config = dict(
    num_hidden_layers=8,
    hidden_size=448,
    n_experts=32,
    experts_per_token=4,
    d_expert=64,
    d_shared_expert=0,
    hidden_act='bilinear',
    moe_layers=[0, 1, 2, 3, 4, 5, 6, 7],
    router_score='softmax',
    normalize_top_k=False,
    routed_scale=1.0,
    balance_loss=0.00025,
    balance_bias=True,
    init_std_router=0.027,
    lr_router=0.000803,
    num_attention_heads=14,
    num_key_value_heads=14,
    head_dim=32,
    vocab_size=4096,
    norm='layernorm',
    norm_place='pre',
    norm_eps=1e-05,
    positions='rope',
    rope_theta=10000.0,
    rope_fraction=1.0,
    qk_norm=False,
    attn_scale=0.177,
    tie_word_embeddings=False,
    parallel_block=False,
    init='uniform',
    init_std_qkv=0.0272,
    init_std_o=0.0,
    init_std_up=0.0272,
    init_std_down=0.0,
    optimizer='adamw',
    learning_rate=0.00094,
    beta1=0.9,
    beta2=0.99,
    weight_decay=0.1,
    lr_head=0.0155,
    warmup_steps=345,
    schedule='wsd',
    decay_fraction=0.734,
    decay_shape='linear',
    final_lr_fraction=0.02,
    batch_tokens=32768,
    max_seq_len=512,
    doc_mask=True,
    train_tokens=292800000,
    max_steps=8936,
    dataset='wikipedia_en',
)
Below are experts of layer 3 (counted from 0) of a mixture-of-experts language model. Rows are named router (the router's row for the expert), gate (a neuron's input weights, with its number), up (a neuron's input weights, with its number) and show model dimensions 0-55. Each number is 200 + 20 x the weight over its row's rms, rounded and kept within 0 to 999.
Before each expert's rows: "comes after" lists some tokens at least twice as common just before its tokens as in all text. This comes from a sample of Wikipedia text that the model never trained on. Tokens count by the router's weight.

# expert 1
comes after: "\n", " |", "|", ";", ":", " "
router,186,226,172,204,197,190,217,221,203,197,208,188,210,201,223,207,198,249,191,198,217,227,221,195,185,201,215,191,231,249,165,188,203,196,189,194,188,193,220,205,200,185,224,187,211,205,203,193,244,203,198,209,233,168,161,209
gate0,214,214,172,213,196,208,189,206,201,229,184,195,196,193,148,169,207,205,218,210,179,194,209,232,193,205,147,194,193,215,199,230,202,194,207,227,199,210,204,181,227,182,163,215,222,195,215,199,182,220,196,151,185,187,191,203
up0,233,180,221,222,191,155,177,219,233,218,232,191,149,208,223,187,209,172,201,223,212,216,183,225,214,182,194,236,211,195,211,217,183,245,199,189,238,218,212,240,174,203,220,195,186,205,202,199,207,208,191,217,216,175,201,250
gate1,216,209,205,177,180,180,236,191,199,192,236,193,193,200,182,215,207,178,152,210,175,239,193,192,183,215,207,193,180,158,200,183,179,205,207,239,208,223,210,206,200,185,196,208,222,184,197,188,209,178,182,177,196,223,198,222
up1,230,161,185,224,175,212,180,197,220,211,163,199,204,197,192,218,196,178,199,198,176,217,236,197,199,187,222,185,220,159,221,172,203,225,210,168,230,217,203,176,140,177,223,202,181,203,174,216,220,201,190,186,211,248,234,215
gate2,178,216,220,206,209,244,205,189,197,187,180,196,207,214,187,161,215,231,187,205,188,190,214,136,184,203,203,210,186,226,176,189,200,172,178,201,205,202,199,196,204,214,172,214,226,191,227,189,164,201,221,158,177,187,211,177
up2,185,207,184,231,207,213,213,172,181,193,227,198,189,185,199,202,184,200,203,218,202,212,218,192,173,171,203,209,200,208,191,205,196,158,233,193,214,195,181,189,226,226,157,192,180,188,223,179,170,229,214,172,187,229,217,172
gate3,165,201,201,213,227,152,213,178,216,191,160,188,181,239,204,170,164,236,234,201,215,242,187,220,211,162,194,198,191,225,171,178,189,193,208,196,221,177,199,204,201,246,257,197,213,202,171,220,233,180,190,170,182,195,194,189
up3,204,204,197,198,195,227,222,213,211,208,232,225,213,173,208,191,241,201,171,195,229,196,184,224,194,204,168,160,210,215,196,193,194,236,205,202,199,215,235,155,228,182,180,218,181,180,193,192,207,197,199,200,187,178,210,201
gate4,166,177,194,216,219,211,194,200,187,183,211,176,208,195,199,221,189,208,228,181,243,200,206,189,225,158,205,178,190,208,176,177,228,197,176,214,215,206,171,218,209,180,211,198,189,198,230,210,159,239,222,210,179,192,224,171
up4,203,184,199,187,171,176,186,214,252,193,176,187,194,193,211,220,237,222,186,211,237,179,193,190,225,222,217,186,199,183,202,191,202,213,213,245,229,217,191,204,162,208,215,199,201,209,198,193,224,218,175,236,226,194,188,189

# expert 21
comes after: " |", " ", " 0", " in", " of", " 1"
router,195,181,189,195,196,188,213,204,184,223,196,170,190,185,206,216,232,212,199,213,186,244,203,155,244,215,191,210,218,221,158,210,183,155,231,184,191,150,217,228,191,168,207,184,195,253,186,185,183,232,181,229,183,197,180,204
gate0,208,228,205,197,205,206,198,202,171,190,213,181,229,200,156,179,186,201,200,202,216,198,191,203,174,188,170,225,190,235,192,202,184,166,200,162,242,191,180,210,223,219,198,220,234,168,191,195,187,197,233,208,191,179,219,178
up0,229,208,189,189,197,143,198,227,198,182,217,174,186,218,216,183,176,174,161,214,239,233,179,211,178,201,182,247,230,199,214,206,223,238,176,192,235,239,210,205,183,221,236,225,209,206,165,215,209,221,206,221,183,170,176,232
gate1,208,184,200,172,155,207,207,188,188,193,220,178,222,205,246,228,205,206,194,228,202,227,165,191,176,244,175,212,228,156,175,183,188,236,179,212,211,216,215,219,216,182,181,200,244,193,200,229,183,183,163,191,221,211,200,234
up1,229,167,169,196,189,198,186,208,212,208,159,196,212,200,202,192,222,189,191,194,178,205,223,184,211,199,208,224,232,180,211,189,188,211,198,191,224,212,214,197,174,166,220,188,175,196,157,223,187,199,172,208,202,211,240,208
gate2,175,218,208,178,223,236,154,210,206,206,196,201,194,217,165,178,229,232,204,187,179,201,227,199,168,206,177,212,161,202,193,220,201,123,182,173,190,206,192,232,206,208,190,215,217,186,210,198,159,203,188,208,187,187,201,190
up2,207,181,198,210,210,209,171,183,155,165,211,192,184,177,229,198,169,197,240,191,208,215,219,204,185,192,200,203,183,206,195,235,207,164,199,185,211,178,191,211,212,218,133,200,186,216,243,204,201,252,199,199,228,239,197,205
gate3,191,227,214,194,196,158,208,190,217,201,177,194,180,183,187,176,187,236,191,213,192,206,204,214,222,193,201,176,177,188,183,190,216,211,225,219,215,201,181,180,201,224,229,200,227,223,181,225,223,213,190,206,210,180,188,176
up3,233,203,187,195,186,224,219,208,218,239,211,205,197,205,194,197,217,211,164,198,198,223,171,202,211,190,195,210,213,203,211,218,206,208,189,187,248,217,206,191,204,156,208,188,214,220,202,214,209,169,191,172,167,179,181,211
gate4,182,185,183,220,217,218,199,215,185,162,207,197,188,186,195,199,186,202,218,233,220,207,192,210,212,214,210,184,214,186,202,233,227,194,187,219,210,227,175,217,192,193,193,167,209,169,229,195,179,217,206,194,210,166,209,162
up4,189,185,172,196,199,186,217,198,221,183,230,186,165,233,195,210,216,224,191,186,212,182,185,212,198,227,215,203,236,190,218,202,187,231,203,235,217,192,213,202,145,211,199,182,238,188,185,214,229,230,173,181,223,164,191,204

# expert 5
comes after: " the", " The", " his", "The", "'s", " of"
router,249,175,211,216,210,218,217,205,194,221,191,204,203,216,202,190,188,168,211,180,195,207,211,201,159,212,202,192,251,200,207,195,200,225,198,232,228,221,170,200,212,173,147,236,174,206,171,187,219,199,205,182,200,142,173,207
gate0,220,189,172,196,224,214,189,207,183,194,221,177,237,177,208,191,234,193,195,199,198,242,187,215,181,211,214,254,171,212,203,230,192,172,191,197,235,237,178,210,231,195,182,216,219,169,239,200,188,210,181,181,172,184,193,196
up0,214,202,212,211,183,149,192,239,207,198,194,202,188,215,231,207,194,181,213,206,223,209,171,199,218,184,209,225,216,161,238,205,174,228,206,168,215,188,241,218,183,205,217,215,213,204,214,227,194,185,216,194,185,157,210,217
gate1,202,178,197,184,174,211,223,217,232,186,206,185,218,193,225,242,196,178,184,216,201,239,228,187,201,219,186,171,201,172,164,176,164,209,183,244,228,212,205,236,224,142,181,228,246,187,199,184,214,182,181,214,222,206,186,236
up1,210,189,208,196,190,223,195,202,205,182,183,223,197,195,220,156,188,174,220,190,167,225,200,192,193,166,230,177,215,170,219,150,208,198,181,194,243,245,224,176,165,192,187,201,207,202,140,225,227,199,196,188,191,229,233,207
gate2,203,216,185,175,201,228,202,183,192,233,183,168,233,198,185,163,226,221,172,197,194,193,219,168,191,184,198,192,188,200,221,202,204,157,205,199,232,215,192,202,230,173,154,196,221,187,188,178,173,187,198,185,174,215,213,171
up2,200,194,187,230,174,203,187,195,185,182,238,185,199,206,179,198,173,173,233,190,175,209,214,202,161,147,184,219,203,205,184,259,201,160,210,214,199,189,186,214,210,211,183,219,169,195,238,209,181,214,203,202,216,229,205,176
gate3,168,213,203,224,206,173,196,181,210,192,192,198,169,191,199,184,189,223,212,210,224,198,188,233,234,177,178,155,171,163,154,195,185,179,192,200,203,198,205,204,168,177,228,225,220,242,195,183,217,196,199,207,194,200,154,194
up3,218,175,194,171,242,219,194,210,175,210,192,207,212,181,224,206,215,203,169,195,187,199,176,229,151,193,229,201,230,226,214,190,222,230,195,204,218,226,205,175,235,186,189,205,192,187,194,200,200,187,221,201,193,196,250,208
gate4,202,166,188,229,220,219,204,191,178,188,232,199,234,196,199,223,187,201,190,194,224,172,179,191,210,168,206,196,215,201,210,208,235,180,207,227,219,204,194,206,212,201,184,192,194,162,247,215,176,210,219,203,192,212,232,165
up4,176,142,174,179,226,164,191,199,213,188,188,198,193,183,225,223,197,200,203,201,204,150,201,210,193,206,206,169,195,177,203,200,187,205,197,243,213,196,213,220,165,232,182,195,182,159,210,226,208,203,170,218,213,188,185,189

# expert 6
comes after: "\n", ".", " |", "s.", " ", "=="
router,195,187,187,165,206,194,220,197,163,213,198,184,210,244,219,213,199,197,185,186,193,218,218,177,168,202,182,171,179,202,211,185,193,181,223,195,183,189,179,207,201,170,221,215,208,157,176,178,180,197,209,214,192,188,231,182
gate0,171,257,189,220,202,209,187,195,189,217,244,196,191,179,186,176,199,186,218,195,180,228,203,176,208,205,202,203,205,239,237,208,196,160,193,185,218,197,189,227,218,205,155,199,212,204,213,213,180,177,202,174,179,215,173,196
up0,211,227,216,230,193,137,202,191,202,213,251,192,205,198,212,190,168,165,189,210,234,226,171,203,216,193,189,236,227,196,221,219,205,228,212,165,216,199,219,220,193,203,214,196,212,193,200,207,229,186,206,207,203,163,170,245
gate1,184,188,207,199,162,180,184,218,219,191,219,185,180,230,232,224,197,194,177,214,189,233,196,180,218,224,194,225,194,176,167,185,179,215,189,249,197,194,223,194,215,163,215,226,238,212,217,187,210,202,172,208,221,222,206,225
up1,203,186,184,210,203,217,184,217,197,184,166,192,165,249,188,211,220,176,179,214,202,212,224,196,209,190,196,208,204,181,212,170,206,185,211,182,234,212,195,202,170,178,204,194,175,153,164,229,200,179,211,182,185,215,222,213
gate2,194,222,195,164,199,200,206,180,184,221,170,201,203,203,161,176,198,215,197,185,187,180,232,168,188,197,187,187,195,202,231,198,195,154,182,181,217,184,181,205,209,203,169,228,214,176,165,195,149,180,198,180,194,187,229,175
up2,219,196,209,187,208,175,212,232,194,206,192,195,201,184,187,206,152,223,220,197,191,212,202,208,206,177,224,179,206,210,207,231,193,190,174,208,183,222,181,165,207,234,131,228,145,210,180,187,179,205,167,174,208,233,200,203
gate3,175,206,200,200,199,166,167,205,189,200,171,179,195,231,220,197,194,233,207,213,233,216,209,218,222,192,178,188,164,188,166,213,197,186,216,187,186,216,199,207,204,214,233,175,218,196,161,204,208,202,217,215,189,198,178,178
up3,207,179,196,217,192,236,191,195,212,223,235,214,202,208,214,204,240,180,180,188,198,192,190,231,183,196,187,165,177,235,208,202,196,231,194,178,257,242,216,189,209,194,186,225,181,203,191,205,186,184,216,172,179,211,204,195
gate4,188,190,220,232,230,230,236,198,195,218,209,180,202,231,186,238,196,202,190,198,215,191,186,197,257,177,180,201,214,198,194,195,209,183,190,224,213,220,183,202,196,168,219,175,212,173,238,205,164,198,221,187,199,203,221,180
up4,152,176,187,204,207,175,181,206,212,203,214,178,190,178,218,224,194,202,205,187,190,174,200,222,177,229,216,179,242,200,205,198,180,201,226,257,177,211,188,211,163,212,213,183,203,198,208,198,246,223,171,220,202,174,187,182

# expert 17
comes after: "\n", " 0", " 1", " ", " 2", " 3"
router,202,186,207,218,196,182,219,213,224,205,243,167,193,171,204,243,206,205,187,193,207,204,221,223,228,198,208,153,207,192,233,218,206,210,193,207,196,235,187,202,171,211,213,201,185,187,219,200,205,189,214,232,203,193,181,206
gate0,196,202,212,202,201,190,172,200,144,209,226,199,216,192,194,182,175,188,212,225,171,199,151,183,217,209,210,234,165,196,193,198,193,185,201,181,217,184,205,225,232,206,178,177,215,154,240,197,185,216,226,174,197,167,215,184
up0,222,210,204,205,212,155,188,184,206,202,203,162,158,207,222,191,176,170,202,199,235,217,175,194,213,184,203,220,229,209,191,191,215,227,225,185,211,202,215,222,180,214,194,187,219,216,199,245,199,155,243,221,180,177,187,226
gate1,237,176,202,187,189,135,219,198,212,203,180,189,185,202,241,230,184,210,158,193,195,220,178,190,208,212,190,221,179,194,204,187,161,226,195,215,204,181,177,198,211,159,189,212,212,219,177,192,230,180,181,208,197,198,191,211
up1,214,178,199,208,177,219,179,194,231,211,171,199,224,205,205,203,229,169,192,230,209,186,225,200,174,200,204,208,216,167,203,172,203,216,196,185,229,218,210,161,165,206,229,197,147,184,158,229,199,197,220,168,191,226,237,230
gate2,177,248,200,185,197,232,181,170,169,212,168,191,195,216,198,195,213,233,188,212,201,198,210,177,204,197,208,191,190,209,204,192,215,172,181,198,209,201,189,204,190,207,194,200,217,158,212,180,171,210,231,188,190,204,213,172
up2,209,210,203,221,191,216,188,181,173,178,220,186,180,225,241,208,164,191,207,203,198,207,197,197,174,173,229,199,203,209,181,213,204,169,208,201,207,213,163,196,183,218,179,224,198,178,220,193,167,242,205,164,194,260,214,190
gate3,178,204,205,210,217,146,176,205,193,179,178,191,184,233,209,190,201,221,199,221,221,234,208,231,210,172,223,197,141,188,187,204,219,196,199,199,211,214,198,205,218,198,260,171,233,199,187,212,239,212,186,206,184,182,180,182
up3,216,200,204,205,201,224,220,205,214,195,202,206,217,197,212,210,211,194,175,183,207,205,171,166,212,181,195,169,227,225,197,202,210,218,194,186,222,236,203,193,223,187,185,227,177,189,199,222,199,173,235,207,196,194,218,217
gate4,182,173,212,213,219,211,208,187,185,195,209,194,203,202,201,198,185,191,212,233,239,202,172,174,229,171,192,182,184,184,185,191,211,185,188,217,230,218,172,200,203,202,192,172,210,168,263,215,173,219,225,209,184,211,201,181
up4,156,159,200,233,182,165,202,225,223,233,197,181,213,168,221,200,201,181,198,196,232,216,192,218,212,210,220,172,238,195,217,205,182,227,218,207,218,222,202,203,163,219,190,189,209,200,197,226,232,222,196,236,214,190,181,177

# expert 28
comes after: " P", " C", " N", " T", " M", " W"
router,233,211,222,190,213,194,191,217,224,227,196,194,214,195,219,209,231,212,172,231,180,214,194,200,210,150,189,194,222,203,202,198,224,190,199,212,211,206,216,202,150,183,227,206,183,202,209,201,211,256,198,178,203,209,194,212
gate0,183,199,218,198,206,211,200,193,165,206,212,192,186,220,193,142,177,195,234,206,194,184,197,214,201,201,191,223,162,206,187,193,157,145,198,183,218,209,222,195,216,199,182,194,226,183,230,162,181,197,213,192,171,166,179,207
up0,225,207,233,194,198,143,183,203,202,218,227,172,167,234,208,183,175,199,199,216,221,208,198,200,218,226,186,254,184,205,195,212,201,200,194,204,236,216,226,228,169,218,218,214,181,222,182,204,197,189,219,239,200,153,187,259
gate1,192,189,179,177,147,189,203,245,208,197,208,180,200,221,231,247,205,210,184,226,167,212,191,186,202,218,203,215,212,204,206,173,173,220,200,241,180,205,201,194,192,182,184,191,241,210,221,195,208,188,187,220,199,238,181,226
up1,241,203,193,213,193,191,169,204,205,190,192,185,233,210,219,207,210,197,206,203,228,209,217,194,197,168,217,225,190,167,210,185,202,164,198,162,226,203,215,196,183,182,242,201,190,211,141,231,202,188,209,180,196,219,234,199
gate2,202,212,182,166,199,207,194,180,206,209,190,183,192,198,210,179,210,252,178,186,192,209,234,195,180,168,202,208,182,209,200,207,197,128,157,203,213,198,162,203,197,157,177,211,204,210,232,199,175,219,200,210,188,196,215,184
up2,211,196,192,193,220,211,157,192,154,181,213,192,214,201,213,219,177,197,203,183,209,236,224,191,178,184,249,203,194,228,193,202,195,168,202,186,192,192,178,193,226,221,180,203,210,195,220,222,204,250,187,207,200,232,186,196
gate3,179,214,207,198,195,145,180,193,236,165,187,187,212,234,203,199,224,235,203,208,244,188,200,209,214,209,216,174,184,195,177,215,218,221,203,176,192,210,188,207,171,202,252,176,219,234,200,225,230,199,201,196,181,205,220,185
up3,210,167,170,187,182,224,197,201,178,223,195,198,196,187,183,219,244,194,150,199,214,202,161,199,184,202,209,182,227,231,206,216,191,225,189,181,223,245,219,195,224,166,169,231,176,185,185,226,180,182,224,201,162,184,230,176
gate4,194,166,233,203,201,210,246,187,187,197,207,181,226,187,190,208,168,223,184,208,211,208,211,207,209,175,196,176,209,228,213,193,221,223,215,216,219,225,171,182,218,192,179,209,229,129,221,214,182,219,195,186,193,182,187,195
up4,173,180,180,220,191,184,196,193,239,195,205,174,189,189,231,219,212,200,211,188,231,199,214,211,198,221,210,210,236,180,184,208,172,190,239,232,206,202,176,225,183,216,208,178,223,189,195,201,210,229,161,200,223,162,185,174

# expert 8
comes after: " H", " B", " S", " K", " R", " St"
router,218,186,222,185,214,245,190,189,209,181,214,225,198,178,249,208,191,182,185,203,191,188,189,220,231,187,218,212,190,157,227,220,192,237,166,204,221,224,212,201,171,231,186,194,212,213,195,182,204,202,209,164,223,217,187,230
gate0,203,230,189,193,211,189,154,195,177,208,219,188,193,202,196,190,184,175,179,209,213,218,214,195,215,222,168,225,170,220,195,228,202,193,195,178,210,198,197,192,224,225,185,198,201,177,226,197,176,186,181,161,193,167,206,178
up0,221,179,210,217,200,130,189,209,201,199,207,212,184,221,224,219,186,192,194,193,243,241,185,186,202,187,197,247,179,206,212,195,232,216,206,179,205,187,204,191,203,225,217,181,223,219,208,225,238,190,215,208,208,181,190,240
gate1,198,189,187,174,178,175,209,208,202,184,227,201,202,195,228,218,190,220,195,216,191,250,199,198,192,203,190,219,192,168,183,204,197,194,186,236,203,218,210,205,212,158,176,195,220,195,200,214,223,218,176,199,211,251,215,252
up1,239,142,219,207,193,210,183,196,184,216,161,209,224,225,193,195,198,155,211,195,215,201,231,197,194,194,245,199,206,166,237,171,192,222,186,192,229,238,220,194,206,202,196,210,194,181,162,233,203,177,184,198,195,185,190,218
gate2,171,217,226,163,201,220,208,181,178,207,169,216,191,193,210,185,209,219,190,182,152,218,201,192,203,195,206,191,225,203,194,183,171,173,187,179,186,210,185,198,235,227,179,249,217,206,203,197,202,190,235,198,229,178,196,168
up2,209,204,206,225,212,220,178,185,178,172,232,179,196,208,200,199,169,217,218,149,173,230,226,206,195,187,216,214,212,231,170,234,199,141,255,198,195,212,182,169,215,195,186,180,175,209,182,192,201,243,190,202,228,245,193,202
gate3,186,167,233,213,222,167,183,163,224,174,160,194,183,183,188,191,224,194,183,225,204,195,187,241,205,191,228,183,191,179,175,175,205,209,193,201,175,227,172,219,186,218,229,149,224,223,181,223,215,170,192,197,208,214,180,187
up3,201,187,161,206,189,204,207,212,192,217,218,207,228,208,197,215,243,212,160,185,227,198,176,201,196,205,174,211,221,206,236,211,177,209,176,204,195,234,193,187,210,190,179,249,158,190,191,210,187,174,218,171,179,198,206,174
gate4,176,187,191,183,208,205,208,194,173,200,214,173,232,171,193,190,183,204,207,195,213,201,210,188,216,194,199,184,212,228,223,199,223,191,219,211,208,211,176,192,217,174,224,182,218,165,226,212,192,221,211,187,199,195,192,170
up4,179,185,172,197,193,156,192,175,209,229,209,196,179,199,230,226,229,220,229,179,217,175,223,217,176,244,202,195,210,196,191,187,218,216,205,201,228,209,186,215,166,215,182,223,203,199,202,220,220,216,182,205,212,171,204,187

# expert 25
comes after: "\n", "==", " ==", "===", ".", " ==="
router,208,195,184,222,222,211,239,190,185,220,212,191,190,240,229,198,199,206,209,226,210,217,189,174,189,210,210,200,187,199,191,210,173,212,210,180,191,158,179,215,239,166,170,215,196,174,173,216,174,142,210,199,198,204,205,221
gate0,197,214,169,184,210,207,209,195,185,213,209,226,223,198,220,179,166,198,206,212,189,218,197,166,213,203,182,239,189,189,213,225,206,172,206,168,204,184,169,201,242,211,147,219,193,179,216,197,187,183,198,188,171,176,211,198
up0,206,192,213,223,202,161,199,213,193,199,210,188,164,203,225,185,208,176,180,189,219,219,206,210,218,204,181,232,210,204,188,217,209,246,204,207,215,210,181,237,200,210,208,207,202,218,219,241,226,173,187,239,210,187,169,223
gate1,207,192,213,172,175,183,202,230,217,186,216,192,185,211,229,235,184,174,180,212,198,251,188,184,199,218,185,213,209,175,190,193,152,215,190,211,199,194,190,197,208,200,198,223,227,222,191,213,204,180,176,199,218,220,204,225
up1,211,188,210,185,177,228,170,207,214,197,219,203,200,201,184,200,224,152,193,234,196,173,233,205,222,205,189,214,189,191,225,194,186,178,209,189,224,219,212,194,165,196,213,198,178,198,158,219,192,208,207,193,180,206,210,205
gate2,169,206,205,150,193,209,167,203,196,239,175,196,199,199,205,169,193,256,201,196,207,185,217,157,193,198,178,208,176,223,205,178,174,157,182,208,210,194,188,204,200,203,166,238,202,169,178,199,173,190,207,181,184,202,202,202
up2,201,180,181,175,179,175,170,203,169,196,206,196,209,189,235,208,151,196,199,192,197,226,227,201,180,183,212,203,177,203,205,244,185,146,183,229,204,210,211,186,216,210,139,224,167,212,212,192,194,212,196,187,209,224,208,187
gate3,181,192,211,214,227,165,162,185,256,165,186,180,209,182,233,200,204,221,206,204,209,201,178,193,232,149,199,192,196,177,145,230,196,219,182,188,210,187,194,220,189,219,218,161,218,195,198,217,213,200,202,186,184,187,180,172
up3,233,197,187,204,184,223,215,199,212,238,189,235,199,218,193,201,233,198,196,220,226,213,182,206,191,187,195,191,198,209,233,185,199,227,185,204,239,228,195,165,247,193,192,227,190,201,180,206,190,202,232,213,191,204,222,218
gate4,154,191,223,220,224,237,222,195,175,149,220,183,206,208,197,217,204,223,207,180,214,213,189,185,229,195,184,186,188,194,214,177,234,181,199,203,219,189,175,185,228,203,199,218,206,148,242,228,172,206,206,221,194,192,169,192
up4,135,169,192,210,211,187,200,190,197,195,251,152,166,199,219,210,209,200,161,191,211,192,200,207,211,218,204,200,187,205,217,197,207,206,230,244,221,180,226,198,179,211,203,219,201,182,226,220,234,227,202,223,215,187,191,168

# expert 20
comes after: "\n", " ", "|", ".", "\"", "\n "
router,197,183,203,173,222,199,229,203,180,212,210,179,174,192,207,226,191,222,175,172,207,229,172,201,163,210,194,204,223,226,202,206,213,228,177,190,191,208,167,216,225,188,215,215,199,228,184,219,237,174,194,223,203,188,209,192
gate0,181,213,188,215,201,210,212,230,206,230,222,206,211,156,184,191,180,176,222,185,196,218,176,195,222,178,183,208,208,210,181,216,192,189,198,176,207,160,206,212,212,177,183,219,212,168,215,176,191,185,175,193,187,192,191,183
up0,179,193,235,180,199,149,189,214,187,182,224,170,202,208,203,202,174,206,200,187,227,231,178,192,212,187,195,266,204,202,184,222,183,215,204,193,199,196,219,221,182,218,206,204,189,215,243,234,219,211,225,195,193,142,170,217
gate1,198,175,208,183,176,187,212,200,203,215,222,206,203,217,250,222,187,195,167,205,202,238,173,200,206,209,192,205,201,173,202,172,179,229,199,223,208,187,209,182,210,182,188,200,240,223,199,225,225,189,160,205,228,184,216,201
up1,181,191,223,206,186,202,164,201,214,187,188,186,202,247,204,201,218,171,193,198,183,192,207,191,169,213,204,205,198,186,199,196,201,209,201,200,216,223,181,179,157,204,207,197,166,184,150,188,212,192,191,174,174,244,227,205
gate2,216,209,195,185,206,232,195,184,183,213,176,190,210,209,172,187,227,226,208,201,185,203,235,196,176,212,202,191,200,218,195,190,185,158,193,198,197,183,162,220,202,207,176,222,232,180,188,211,151,191,212,193,193,212,229,171
up2,218,193,221,199,213,223,180,198,206,177,200,188,169,204,210,209,171,195,228,173,175,197,229,233,186,202,234,189,198,215,196,228,173,163,191,203,211,186,146,187,211,198,184,224,206,199,187,195,158,233,192,205,211,243,227,166
gate3,177,200,210,190,219,165,212,222,187,199,186,193,177,211,197,192,209,240,211,222,224,230,177,210,219,162,214,206,168,172,171,199,204,212,183,185,211,210,215,191,193,205,257,163,215,220,188,203,231,206,191,192,189,210,185,184
up3,207,216,191,223,173,229,214,215,192,250,238,206,217,182,216,209,219,199,182,213,240,218,200,193,197,196,191,154,211,229,204,201,224,245,175,212,224,264,207,160,208,213,195,223,183,163,205,211,184,166,229,197,182,199,215,202
gate4,191,178,223,217,237,221,206,159,187,184,200,181,213,218,181,210,190,210,206,184,210,197,224,177,243,188,204,194,195,221,221,194,216,175,206,215,233,216,156,221,194,185,205,190,229,178,240,195,182,219,183,214,197,170,210,166
up4,185,156,215,193,205,163,209,197,216,201,186,170,207,201,213,212,201,209,213,200,210,194,180,182,201,227,232,193,202,208,181,220,170,225,221,211,197,193,208,234,165,211,192,193,248,166,213,208,230,210,189,206,215,181,189,179